From a checkpoint of a small mixture-of-experts model trained on Wikipedia: 3270 steps.
Below are experts of layer 8 (counted from 0) of a mixture-of-experts language model. Rows are named router (the router's row for the expert), down (a neuron's output weights, with its number) and show model dimensions 0-63. Each number is 500 + 50 x the weight over its row's rms, rounded and kept within 0 to 999. Numbers have three digits each.
After each expert's rows: "comes before" lists some tokens at least twice as common just after its tokens as in all text. This comes from a sample of Wikipedia text that the model never trained on. Tokens count by the router's weight.

# expert 2
router:495463628464552472523497607506509402432476439419444524540526470503505455559551466431484530521552469524586512492458395529486473464519541537494416544485443572485600482515443543514465491619519487
down0:478417617553447521580495573521424464496450606449550524577451493417514469547567471552579533509446450501450493436435456458567509466493522543468435596489551497504458500534565497474456569546440435
down1:392441482452562517488543545465458529483572489533424550448548462435495470507511454520518513562488496550593526556574520516468429464550571516596490507572572516499558460471449461472526504473497532
down2:457482543508516516518598532500450428530472586404559470565510396465534505490573502471559532532469505457507406529511493568575499524423589533532557564467506534488499482561446515527520549569491435
down3:486527537585522469511543588496459435499434609484545457543436543464554534522559540553506393492492512555498498464541497572520493422565594466525455444498418457543421532468464434488430524512565430
down4:440602433501536502428463447516518535536435512499530456532496421515544585516479483364474372534502402550535410547515480469452533476437491450497510448548477512527544515477500433528547571475448473
down5:496497574426442562533563535508386409484540478509412411508392478475517493563466433497456477585513429497492435509538411432543537504476468582518516610480543436459483537474508520517582551512448619
down6:501503429436536454508421462506539500423492436487540494528495478580574499552514528516511461378561486502527555476555500498408481510558528559567540488557489515496551514492551444509520523538463461
down7:548633555471518511486519501519462470500471551380613463535439432480456538530544344464567509562417551532574547598482489506533521427512529607474461530517486465493533485579365542443540556539499458
down8:505472529389477600491447491562505531460454526496483468485459459470507587538517458497475528527531566469519496486480517482533518378568482504497360523577552514454494373503464528619452500529534506
comes before: " was", ",", " the", " is", " re", " were"

# expert 19
router:567443540510604486604497600423496395474495458530548429499510447503561374497507502547450506478478468485509428512503476406534435488564467527493490490447497530525486454567500590545543541523479456
down0:536541493564473534505467426547516592532437639505475517572492550602440487474551599489482558461422565384509495438452439615568518496472537559455437528476518511464533538520564488464456482413434472
down1:484392508431426532552544450471317424559509526445469545441572576513532467497448557600458519455466575536475549456549518538560587533518451394547500489532548421542427585453514487536503438456435518
down2:595550560510476407519474409542606509499477443616528558491497469525447472473511516494516507449490390451589597437429482533602444486438551517507491569542505433432566546548521492577448485490488502
down3:524488498376442592497508544471464401530510498406536467523517484508550455511506470544456511481527471525475510524378416627481485452609525530509578477422569491516534473490531664482520439572510494
down4:464426452556561478495525548554463522368470448523468410508470547494472419517514511560427506458488526467523543534555462483517630516565518539546532474390507624466534475531503492631453541572486511
down5:533535488504483522424509454549539535463577595491518541521435563501588557467464593566451563404538553480421497452529507535525547531484398456427503468456543448507483451461606541646451482513556599
down6:533479569473559510596513500512491463511521469484542513430454493442567440459477464527420582482583436466523435492491429488474533509517503555447475466591571456557502516355527533471436512392568474
down7:552510565522488453489491487467577476505609517507494491512510475502505489461560456474474466481461398452467504482389505502539548473485478534432491554427508505451518420505569469600512442514504464
down8:421415468429434586447515411494409558418533456490496555519416513533608432567481526521441501521482514425523431524515521454421652578499465470525462407465548559466453533462553491581438496434467632
comes before: " ", " of", " the", " and", ".", " a"

# expert 32
router:471498466508483387514513500401533458466479570478485534501556424530589445522465556499447492535468527501569517530561605439411575553455454436428509544477521523528525518464537498418468425427511389
down0:570554459583567457484497439529565563496468467451608534413488577430478484391565545508459515409415501458546522493620473512527492531393398522465482485528521464496485593501483537510496566459463494
down1:555504546573502468558500547528555554495486516542470443378515515502528484458496388582493474515525581533488451489462503534471577510624502476607373500585500478514532560549382440543482472386475468
down2:573459543536504327506459568498576421588562560391501508616534593545482473464522531519445486423490414484512422555445486471463513556614437514537565595552567546554443453552516484532457449552559496
down3:475499489405531542521483503442567459519508429564509463509452550521506547521602532565475534531468487477483489536454441478510429506537456483451521479516462522507449423411563441443602527535514598
down4:445560457393567590477538503590434544509443569466549597502496546491471402491493500473535429580513463515534508426441525536500493369517501493562421554549473533400427511592487537518426454509438552
down5:502524393474586534468488526559527606411537463533442580313539622478461455409532504579622424492502495475489483481537501601479647498494426484560422540486499550547514548457464417542452476396481555
down6:553367637569462448549492590461596389494667516490402497484474425477502538502470457538475594488581468533427472474539456509532412474550508516514580450531578510503446422481464526467538526513498465
down7:539514493493455546546470459431469527537516483537471483531592487482449516473528501482636583502510493461516581396511531537441554491427449517540517420525505555466539435446503415490450438501490526
down8:466524480494443514471367443451471467474469413477518512541479479548500545478445456414514567437515467487537549533508491448548414547446474542409562484537568478519568465471383518474438571506509524
comes before: "|", "-", "\n", "2", "20", "5"

# expert 40
router:501502538493552583558513503533468499471500517468520549457511506460552419544471495513502547535393489574522484468503513507528468523600519516480482460449588493510524389448446482506500464488408511
down0:493586439469500499421475399535531585429497481458463567480513487521526519553584556593425521466545547443469499425500486550429551535505376440443526457605447593504537546471489523487437538538522449
down1:490607471430507569521557434548518506478550474448555610520437473482486529502592483537459483494447354507465501563354468454438510526523514530523497490410535531512544436456506462471463492515506565
down2:547379576507510555563483526439464469545535495416487534449475553414571527447411542398527509464493482469484460539486473556546521483557548479538476419509549444568496495429467418496544518410547512
down3:450452417621491528506480509463516583529604498469520633442453458524511500437500596557551500529480527408519504455465521514587396520482548476472493462560481461561419512428533501474583530487571535
down4:427511505499550418511576525456496466505566444462478433476504472597545586521535528527501423524447550403495442456518530603542387464549525517429521524470468578463511508591496445520523491526477479
down5:484525491540474495499436521448552451531517458513478512559481531380466528478464545452514468528549428502522514460625475467572348491508529535491524546485444501502596434463452495549530438500513429
down6:497521453538519446459451520496489494525482538594491506511512515592466480454551515470498497484527490513573533535463484474454460550491457448485550490569488574518457595528521515441480493480499517
down7:465638392552450566444478487491411605491528532504514419487507456461427534475448449410567512584492577568591461580552541540476467478459532506563475615564526480533515515470476559512527509527540482
down8:497497558630545388462480504528536457471505529522471484540401539497451545601441555561544482536515483541455521521484468483515414404483485437466463522465521451414404490508621539497476444571539501
comes before: "ed", " to", " in", " of", " a", "ing"

# expert 41
router:454676512497531526540584517476429476551490487476527542532550559546427547460563529534505523492542562534456427563453511475503481432547548467497445411575501573496562574400526573489485403573454503
down0:496492419488450525460460467577514497362444544507608529592459480501610571483512558549524624523551448489513550564509563426435456468489440508550460481587415462492563473549462453517515537394520454
down1:468491494450530496498617507573495460457518437519635534455484505500533494495529571460495416479400515517470474612379554555456503464483492393531509510501475511510517477506512468537421552489512464
down2:558433529494495427460461475455513379466472566517585472478462480466580498411493523566573454566553379516457436527557550436511476462578413550520490517566536557536457490530563436426573533518502460
down3:520450515419472530491399567471526550517554543481458429550521490437449478491552449578547489492576523503423470436518456540503471496510479551373496513434521546487538449502406471487472492596495539
down4:509502573538465500520488572446513458419550400576464448518474555500506539523496517434499407561432491588587503572552413481473434417421462417537515434473514421453453469489450589509462501504475540
down5:516518522454502450596486450478528524519458466504589527488565600534562466502486558467377497507423536511503470557450506534511503538551533436418546433575537515512518554521431519470453448414561545
down6:549459506564488526446556548474464456462489510476517497498572434492617457570507506555609574514571421550524503574490472479464456527558450493520470541437474563516523402517492508505479467437528514
down7:459512491516429622518474454496521506423543468535568507460605477443554530494551513534403494561539543431455451498514543493513601504447482460560529513453499489488547454501425427511503427461418510
down8:541483520420498521584519591477508400488456538458461491614462479439495615536476481451488486462478440456451627485483463579557562469471514561481573486496550565600539529564435435499573529567447522
comes before: "\n", "ra", "w", "ri", "ar", "u"

# expert 20
router:492557563445585434567545516467481463417501531454481489386560496480557520581521502637502564421505486414436455540497510556485514519574470493492497481473470531565584560417502456590496449418515487
down0:457467519511467529467541546507435429536450445523523471552525469522579485511458511507482423482532511426481452397524488471611498496506537527522465527543411413546470393560619417423470533546543436
down1:558380525504540407578509569578485475505542408447474475564552564564500403602526510496504469526605468532454497495407552510431448517579513472567466509364550496419502454462478521565503491542508448
down2:395495460498515516489501535540479562523475412559563478599520444552498452435514578444579515518497433546491506530464472520464431487459593459520464484512493458574571445506548551450486601561461506
down3:502506485533553507473501529495542586573458511530486472600485454468462440537583499567485504438342480579488569498636504558535490491527528378413521493524563591533525437437396560579471599511542450
down4:417587449473460494505513416563520500418496429507487496507409485469559537527487425442467488549629448454485469519472479456511527509499494560444549453569501488495520570523593553457522373389407572
down5:511585440499510521500551488493503480527530524505606544520445592493531500538452537516531460609500523611557498444485535442496516489508515466517490485503468414438498493457600444444553496414506516
down6:432525488453484532537508493475389496518549426533511542466476614418558489507476523505535521476556486428485492459435462458523541495561534500529506461519536527445600494452552453423495354492504435
down7:480504508548421504519404561543528545556575489539416507449553507441535562531544441550509446540526507490455437529516440521450456532533511476514526536469514466501561474449474404502362526541593451
down8:551351583525508394439470552511518434545465572503520540526450518483499409566531433507470439548506501489506520527587541528607481448497529466494422501411421471533450583527565500600468544546536484
comes before: " ", " the", " 1", " 0", " 2", " 3"

# expert 33
router:467478539507490562492524517416505468485469530498548490411546464423557518530504493513497559468372466599489488525494512499509458478620561526472499403521440490491565554559413450551550452434540414
down0:488483539503514465497524558468426511427521481545440472378613529467527455509511519521550543544444446527525530495548514532415566513520539429491604407484411555518415510483471474564554396433475514
down1:477490485481463560483423490497572508508573466528406511446574483491477524533506474487405508378533476508459591523464486519413554521508448513460520475491552619419513513465447433590588498419427500
down2:503537502492492528513467415519505509532475473451518523546521567496569550481507472536457434336459505407469555421456490527499483538483464523585527426563493551448551530406532455582495488448490508
down3:485599443444546503401460453483541564604482519514427482482451506556543378532503529528561475483618489525570522484573510449486500497512475425485571481536503464479466456470512497482591556473515499
down4:433457596459506501520537536519408495511457528434480609464498501461458617432488436374453504566504471511526421549456493557574450517487513527501474516481439495509546390524452484515450588538469429
down5:530410555546477548567498514453569442477579459387451520504506575455539599451467470498506496387487499391496556504468582547557476504489511596496461531491474439524591412524581488608488531564526435
down6:561497561459583455500589496439504464494468426516563503553551524522423552462474522465545476479440497488398496481511504454539488464512502502518511531446510475551449541483538515513468547540526464
down7:511472587560481494582561562460464408496562457530433410325489555488439605489359514526478475396387542442553514488505463570540446514551514551557499487553475481445570546484581478510480523479488486
down8:493481525576544510513493564382436511541472480561548458444467433544530446502545489475503502617526463502517450567428448437574485494557517467415453469549456547456454515399474511504527474406496517
comes before: " |", "\n", " to", " in", ",", ")"

# expert 5
router:594585462426593510549526539480505437474475600547523561504520598499412533515601561551570490485484611540509539529458556481544507490529447393471453547513494601473486488478499501578469433496530555
down0:499508549556480461527520502457481466501566563558494515409534504490505429484421515503492476476449406618487466546513503549530459498494607536548547541369435568447487346469475481512526501475557484
down1:464533537524463512560420525404517450410461429435503428515505432535466621545477465521553454491510452487456478476459457511542464559427561503459525467512427409546427463527482492523478516479500577
down2:486589451432457453502524548478599446442474477513524445534545515492558537543453608589498493435516501574465544392462571418551454509480581512521540499477436513531609491486496531449570584501502463
down3:431406463537512462523489499521538504516505493455585425496514542495558499518415430487562607568504495483523543600410462466559425568529539543487496515593477525574527414468497486478516471468541434
down4:543480535536459524467506525586438480480514420480441552489472451483417427414486479461463517500484465537538459584606515518450611507524511504618418496395548448487415579577504540520458438471470574
down5:423594487454530569479534483571399525487504573481486510540555485458462513520555529447541479530492571484508456562412495546459427466481495510570444541513505574585512426480448425458504507481565574
down6:482515470468536576490440528501425553444530508490633524474506458436531446484496495492533507460443525426592468618383460473510418522428439534467524515539502521447524495515415415449506595562488513
down7:518416552536480536493514461510411507534519457480507469427411493425490454423504442444476531512426360433505410479551451496478471509455383565513490443424574450509529489441516480447430532434512543
down8:547464562563652446513511570489534504449479453403484475533458469571586501489538466380532473428533527459520515443577484458559484425582418561528460471503540464535533446446539497553419489479590368
comes before: "\n", " The", " He", " It", " In", "=="

# expert 26
router:528468474509506494531571510514450537526569509537499566566425430465519444442500517498519484570546379512474500539455647504543478515503403504386517467438417453443507424557479517461553519404413478
down0:493497477431498601539494464575424514473396498415492485545536477467477438480602568483446614517573499574490433502507489557404511476498489419505498486501559481547500527412503560361529476499532520
down1:513431536502568485571495531567431439490502442501434390586533499488489570490445435495429574430520503515512429472545392444534574515502541508631516469502450514461619438554567620548507489465542478
down2:440581457510428448526511416527540521486475482596571510500567551505530586473449522522528481579484590529530486557509465539460466558408501484599472569586494496399587526525524531581411523536576552
down3:499493482536542470395438537440387566529473519495531603494415530560506507478434545524541494497423436506542539494539590524442516518453479484467459520553566467626498576497515493456502516404425500
down4:477523472568475393464531570491494522554510507574560449499529519448463442503457438467546561492518401493429416515465464552425491500459491534480509501475475534386516460646488514597572523458532490
down5:478487505492497549527530498534499499461538573505554520606603487464523514444462423505447512500527555477461511489441499553472457556442507456478550400571508451494480463611429494509556534395550465
down6:497556469490546561425514503578472540545481549388531467591526520559479582553490532511466546566457498518535421513476475595388471482544555527558484485538521462463536530443465540522497486447572499
down7:529609489478458393469444528499599503491463485522543476500557521499494516559416583494482443524450461507573526539492528484584444372490423483447558538477500445491516573602473508434427486492615497
down8:598536503475561482546497525524569432520481447451447536505491499613481426456541447474351521482559507486483465520463485471554590493533504505524536420476460479522443456497506483418591432470469540
comes before: "s", "ing", "ly", "==", "ment", "ers"

# expert 34
router:441554535419557496504620471528457432462501523515508457498526507461613526523500467476543510448466557446485493557574503504448609483489479459522500506451539484551569565505541542515471550451504483
down0:563381546644429437537376551501586533562545502516513518534510549525444444470573514428478481585617525533488460545471467433570478312447516435496462509487581527450413498539436519492427466493526550
down1:493356573547455506517523544491536456448506408484413386475408571470547420558488574536537460501530476478507544556461469526444474564529438473561496509465490493428449494547504422536528510584463519
down2:481531555502555523483579447495398509514495479572506382492461436439554430615594510611514472527464452487535473432449497425501519523587515515514583479492530516539452499538397530541543451407508439
down3:598540586565495526578513547434471426591443542478509549487544531576372591393559478488519513474461500508417513509473484482538470499448566476517535457596485467416442456527478499502496577495479515
down4:499541566503613376506533520492504540520495487524493382478406554579495442507475440532493508531526485515500392526466530607510426411568433452432439532479491520621466517464455504478399361486579455
down5:486454500515536390488498467549505524461450472464432436520452599457537462645557475509542542445517484527536473584473578488455478591493499528538497510425556557591544506512495531568409432513478447
down6:505445571376478582533617484445434450555561490376505470564526454521490560464549493538469580465486493452452570500504499545467522574452478472523535448532498477538533523476445412524541530540392492
down7:465518508423496618501579395483376457493463498498606517507466416515434557499440464563442513479478447459531505429457426476484493551519498556463519479589489390488527518532568522428587518489558459
down8:583494463485501475460465479457526460508479539538544490550450481590401523464424555431467572510523556555437537497418480530579426387551544523506367521505490574474453473489598472492523517624545447
comes before: " ", " 19", " the", " 1", " 18", " 2"

# expert 1
router:506465464582535534593504532455400464485543490526423512508428471545535492518463482487459558537487432496516479515486609463599412455438482572404537528503532441588438474569519543429578519487399467
down0:466561477572580454477420571575529507540430423420517522540410464553493481527559477557528547494466598499528405639476411449492459468485493507532414517524460548480501415458455509458468398619505530
down1:429478554485510525580541433520474501538531480517454524508500543546473578521462488570451441588457515558508458533468493455547559513427432552426489541504492411520490509526417488419478527404537422
down2:440524515497461497519509481459481535556529523535536533519527554494498581483476476547543420370641501416541469578524493639550520488468577542524483479443496535462577532476492507570489562466588497
down3:481485569544455544597602570495409402514445529384432434436458504458492509550453519543493555527544540532567486441536463517512428448546544529498550508454529519541468606542466575511598477538555450
down4:460416478445426561551523527400534484457547451523389528535481424618456499483513499402401470483518444438485546494494565489526509471445492528461507546384512347545548490563512492549489593391416444
down5:484538540541497446498512500501513497525398459463560459467527502479509520430511550560503532539443619549563432488530419514432516476485496417571452517493484553357532457514540473489409483537536505
down6:480531548515457478494478531503547507509508595587571485575506400443469482479479562491526493471578484494577538438492474554526488471524507500557495431468483439488529471551564515554489488522530449
down7:499552477531565534542525475502504504520542492574489415493503597490405522459487437540571484521460573521486449477455422488453497480575522502446506418517526557471518466544454487517484482558554491
down8:528486606561560520490508594523426449498417487423542459461447447503496429533537471494453558561511523548480463504458448434474483481584476525490445394522397557563417529449499479547494408488519517
comes before: "s", " of", ",", ".", " in", " and"

# expert 44
router:512576511447560478600529489504423476591504589476526465508500603484474534460465475556549481444452600550518509617487481515485550516523517410507477513548405581529551539425536475483542489558541601
down0:488562520470560496464488478504549499523469588516503517510441506459491467510453509420491481625425540535551507467506562470544459542498530448542552492597545432430478438502503507518452469549396482
down1:453590459351531520433637417551499477462485540483548460564475443408405522543488444453494528492425453425503515439498550457460425450439387568483443515543510457494538498593565469457484552572470472
down2:551450516503640446411505395569542506456484545454382481463442556439524475551540488517589539401596564509499506555515467545436500466545404583508476530473479481523449466414581521578464563431435478
down3:488553549471527469423532499453526504545536586571511484450478603467455486519475493439565521510500492523566544531560564472512446460546519528540502474533545470398482494516450328539472563514445414
down4:414520412469450429459520524584473569527458486521435483483458535473536589500500419514490482573554476440432563434447557504495521483533573453490465518495504541570496543540536443524461570446492574
down5:528524550523443505531491428558418481461464523404584471527452430581490483547451546548424443544434528524499526499418592470493586570494466540483496589429492534511571530492450443477505459467526536
down6:481489404376537576498524510530450538502469430527627665547574559467536569432529531543506470390362525458498555398526477520516500532429535412417562550519438513429514461524531534507555491541487493
down7:507457510493522593480453500482399485472490483557542502491496440467489523536479604509496510462578493490476513524384541508573503516528517483508535442463436427601442491560489558564436570503454489
down8:512376526445568477489515480419588478486446476502560473566523526408519502436443498579460476553426553517506507588444421517550463508576488461506428474439496512532570498571495497509402551550493471
comes before: "-", " |", "|", ";", "–", "–20"

# expert 25
router:507522551410546582575558552504476453543548575566464521570449501530499529457555581387485461451529544494433489545591538494541456549528458511551507505476558526496464458485518662539466405521457417
down0:579495543588424467555492534489523422498509569457457529501414531388438452492476499490469567504579491560539507543521494536406466476560492502436465430419403496567483618533456543456469457427521606
down1:388500479578657467419472537576540544479470529482557499580549478494563466513555508416451611585518511558503500507530441476474486517505554443554529467533567514447480517463482473471477432472536480
down2:482509483536490467515408486521532529462492509514642549448588521509486426478419527487463498454474398471509448567456420416495428533572491549469536512497471567402501535470483449536486513523554497
down3:476596507424602547452561431502430529516497473506497484452449441587530478537508505453507505476532517505518452454550435558471536433495415447623384485433506557509496414444579493567468494614604535
down4:508459530512567514548549563527436417507436435457491434552494489530485410528509497522416559464510476526456491530484484460571517554488449539562435516431497463477434434505498485559541451507508571
down5:488532473527468465547357463502556502541494509547470458488546557468555564543501481535556570504401510508486560536562432435551369494489497526516492445414534518478451493455470505393462426481545575
down6:555503460495416476479422388423551570551556398538627590506410609479478609456507471459567442497562505503461493494497571393542402456456621510419492468508469456480529450510490513594430520494458436
down7:554520571511581389539448581494626516502445485452623673502566494466388507446410460442533483423382543477517566472507548501506467514522502541542480496433502583513514543421488469539528500436510517
down8:472404541424458576476512440550524526496482529420483395457519438449515516511627545459533490427437631453530456383587403498473564504536469385458549478502599466534599576598454523585559494472480408
comes before: "s", "ed", " the", "ing", " of", " and"

# expert 29
router:507514485485561538456534427449435483454476589476579478634460510496456543498496580482560477430467570505441554513423501518516510566478476502530428494539449566547459516424405472569465528496488466
down0:490496517547503537576512542431468496506499426454471563499513482487574577584509468604555538571487568483545443545508531356482589547533396526480561416435454446542598435525428544370544525533569432
down1:534537546403484461555484520460510427522453473468540460485464468510475587432419485410502511497493524418502565494471585550509462508509476432501538494628455562461487462553444565614428497514478507
down2:608458523575572428522549496452511508496413541502479515523502482438467493581435523516461570472522497548523550419443524423521432474540481363475523542446487595651475602517497516539509461561508490
down3:527485579380523487511548519509504519404516470509459462461596521531527453555496471532474468468488525507486527472579567453504485567552502550542480565469536444533457603443559499563447484489455429
down4:526405564509546492528467491556563485406505547529517426573406575460530563559423598468578517523537507420492596466509524513560513479480431393513499503523424439478463574494607516525500528472503509
down5:523522517380571467466467491491559495511510512460591580406448475489501512493535505389393581461552541441566476473525439529562552471549475536532544512495548498519579454523572446588401482444532474
down6:459576492472467518501528503561532510503617416501506399515559517510417525462520486497542454504478520497501533520515508493573383586472523460558499600481529473520539539491435481624494560548483537
down7:482486609406482546513436591372530533538517448525444528407461497530525461452441441450477506463519490491522499510512538592521554493454493507496514500537507527471584556449550538500475550560444556
down8:480488597427584561499508522446431456443489567562449497504513533557429470433553516560498447481441455461463525556524509478532493450444606489496507547556537538483497556429442448516627476540383609
comes before: "\n", "|", "-", " The", " He", " In"

# expert 24
router:455500549514535610514507565521501489572462536442462536476514478470452524425483516438505605471443519477577472534564567496513562427550516540439357515472440516552564459487478517559468513475492463
down0:513508591547518500545502532478558443534527494433493512460566466488436400447517480462499552482538558526523462529523541478397469505462550573462441566546436484513628461550539463549471512525573447
down1:487576511409514427514503484451524524479486616519576505464463527370493522460504529458462529499493516468434437395544503588580534451516532470591502511491553537459556431394542435613406529558510463
down2:400512489380414537513481470458447545374440539543511497464442488448553520435427511519498409435490498495487501507445510508590490574571433529535509525579487478552474573541499391501496559474443490
down3:521473439457440449450381536490566515584522374500597461560472490588514590472493493503518498546418402523505559486464509448567509560528459484515574578515458476436547482513489410472505479489527528
down4:515551521555506530518498481477448533534509497620486534434564509482434509468403513509419465533498479501468444496536487514525529503514479576455527466541466494416438499634419557534499519449535394
down5:435607509490511549492480462448478489539520495416460458444497454466502471479539400517494485421478406461532471516434398419432610549521506557460475519515503455499577451534564428478541417452507512
down6:433609517437458502486509550460448521529483465422513501451522469495529462528512501522429457549603397516505533484482444542666444557539593489522473509488549476524474463420487460448509511535583504
down7:467429424523502571475528445549409592471593521500560527526504510470561477470505582420529627501477538547503468481501530546460490483562434411482463499573496442474532450543449568566492539492557489
down8:491531428471524403363466470603537589546479432428564539564541454492498504548467409519509499546515431477450593436573511526545546519432512412597449551510540535431480455474540550523525541556453494
comes before: " the", " a", " to", " in", "ed", " by"

# expert 37
router:527557500567448452573502580489495413558393531600516507491504496513475570581473478418485442592599547593551466466491447464537487484480507450492548566508490433553479428544451497485544520453492476
down0:491495416478425605514495442505459532380587490519493465483440416437518539585491486486498465519495538493453458524441539506538497489528572511586540420487502535575457632441450567447432497525516531
down1:509433529524492520520439482535518571514436479597546602399419403421516569454486414563505488506509545472523526430481466518477548421528539490466599514632402511543529517496503631553406578530534564
down2:561579468557570461459430472512541484570448506461606395545517501546488498567499566503602576543494458528581516488498563456529460477629517489521521463466510509529437540597466571494566489447428495
down3:506492492542453555539574555480349487492519468483559505579420459496469535557515459539516477645497487466481415487455447487516548476439499471537547487510515503535452624483456507452613523554434582
down4:500601386447498567429448409529532608567464515505476444509509468387560401547485496598558493445435561523574545416570547597470606488563518400551535508499382459423517561493499531503583436530497490
down5:497438547501521525495475504517450536552419472466504485582509463528478503499492490429452578549589513470469465527479463428496459499497516574501463491476495530565406497520490538392457436500564514
down6:518499485531480445466425482517565488522577524504495434620522566596498635535448479555444499531442490512565517506509484565449462534461468488426492513454451527585473513531508568412465508458535480
down7:449552462511543502476528512462505499428480478465487512551446446510467450364565477432438598567512556509539409530510484513380466556515552458488426540552389512525554554531557515489496442484474446
down8:501566463411483528420568510532477550486585534511528531461496462395606456468500552477528475480443487557478518505401505573416499489493489440499495505531511520509375508421500442570507550523487529
comes before: " |", ",", " (", ")", " of", ";"

# expert 0
router:556472494440494423516526425525483468437490487564451566540525556577557560490454537464541424480561399454468481464491519440530518565465543518604548508534526475499606508439561484541506498596484476
down0:493611415501478495436475460508483587583545495487517500575495509477638512540482503468455439522467375440508475421594458501481498565427473485530514465492518418509553494544537504475474517465483573
down1:447614437466533490458571521531506507398467518585523398473539498580538475458515426564522486498606494418466576490442429498475518571491581554533528515475529450590562492460547473513586559503547515
down2:496559493571501444508391539469566525525493508431477491535506573407563424560560497444562500500519574503481467470559472552481468506496545530498471489502514545496550420548486469469487434507543491
down3:402515436532553522461462524542440572568505514556500446535511444476429489500655471497522602542492568508500501575547494459486560382452461464459411526493553597453398464519547525476517369494452578
down4:547489611657515555597486535401496453547497487562539551512478548465395538530547552471411502522436601486577472587588500501502489483559542527540493511511525513441564527469448397524490536547487459
down5:521567475415538475534454422420529435594498389507519514496574591598512529463418537519515450459554452492545478452545480458499480544464513533562543564554422451431461589459557490462465559522528535
down6:475445521411513579538613522472357438446572536461506470435515555454531467528465531579539540431509534516414512480560437620530373521488523535442462391477544432541473476493539578528418433505468436
down7:487532500530487544492548452480480477453552467371480514538493494522525457466453452493520437453565432445570508473452500497436462628492521476527596507534481539489579472420467464473456518554595422
down8:544514539519432387573496515418549372497479471455468455515475544541490462488464457460501563526406483531499446480486449505451542506503457502504568624377502485566603452389579479567420504636594502
comes before: " ", " the", " f", " re", " c", "ly"

# expert 13
router:567514576524466508539545485389458452524434626484660482431548495476478453474580503503450543453547528489499425482487453445466555373433490430447488443561509513505598630514542523400521435410475504
down0:496554480502490502510498461517452511494547460411508493533590454539594504509551430570442535458558517548448523493476559510553488441592591538541475517470474572491481581414535530474521445549561491
down1:574409476539536424508502459351528454484493400454477496461494444539566518484539370532475605573484512500566564582460501509455456479467454531556528444519524499455545512513495511470440497536499441
down2:506493440455505525482538476510392545465463463451474467534484550493504488514525529544533527504458505468435517456519482599521423508490481457556395529499549503465480523557474535508480519505495595
down3:441449464546536508419492471540544544512531465514540496490588418487495487478395485464421380449535536420438470471576451589537526542509479493474546471452467445438630496429549515442511522464487452
down4:467545520496531506513616499551484544527560485536459445371484519425528414514453491558490486554518471537525524469458545497642537562496500496423412571553482446452578501471460404456451461510493465
down5:465451449459598481430461561541504569491500541572422550381535509451457443476531499509486408487522470563470504499531447511518571590456409520432437494482418513545553450451447373493520479594564469
down6:501367513587486400498484552476534406527462467454446460481521524400535511577433465586501627475571436458468540465572554507636421427547596501463475597473524535460510569510522535534569516486494460
down7:513554551454478457557454501520559500527450467546434562507484490484490501480477415538565539495509502562498535554504559503431454498423384540546468482522421610393466479460508607518435476564577488
down8:502508457534450496535459479493526505392572512507424570496568478566534514525514576418473578448496489449561497534480535429488448380500530408464530551444541498577492461492516499551518566471480492
comes before: " |", ":", "\n", ")", ".", " ("

# expert 47
router:513572542469534478504462417466501475476525534535504462472433503453553461464534512579442537510445610494567500545496427488443555503481425436507539576563482574520636513547553406383522454502590550
down0:406593416416512551392531390584428601456497560520439521488562588477454508570457587560547490540519574484470531481485469466430540548499399518507437477447472551491555521577488436493543583469477521
down1:494363483548427471589482597468518479508496464539467495504517449607443488552476537414411529597474484507490540511579507435536505475523588481492508547517550429480534488531526405533500477499544456
down2:469512474510531467395510417526465535450510552570436574487559436398453453537531550491561564549493554529497514615438527441494479456488522467490489453441528577573465448486511546512457412526534481
down3:485497543505489531542503555480513507487443598539534413590507565472534583420485553563505488507486465441433551540467519500497465518469517463595492445553449417628407514503497375508561525525472529
down4:460572529519490512519602543597439486452476543472467504413451385473467494501414513582503580498562538539500483453494531529509511478464470548528570478567437447477465598520475378473469507514512571
down5:539540457392410409567483453430607496508512483514383517502527491592509478506476467498614524538482429616506465488523573449433505432524572477563464505438519513487517419518515433570452519472531458
down6:537563548467519388471458571484547474540473561578468486389472450556455552561551403537532618514511496605479491573500482527514417438505519452571414422515470457449489446538539490555524558519507521
down7:510403487499475505485498512446466499528495532584555524462473566554400408449518423502547602599497491520407458597444543438478464451499566491531534351548458479510507548479539561498526504507527566
down8:480424564444379515533382565486474430516442472499481479558463531544405456474555496438514437458501487462504489539390556538439569570573590455506500472473501464502452515515489592400493503482398466
comes before: " |", "-", "|", ")", "S", " 0"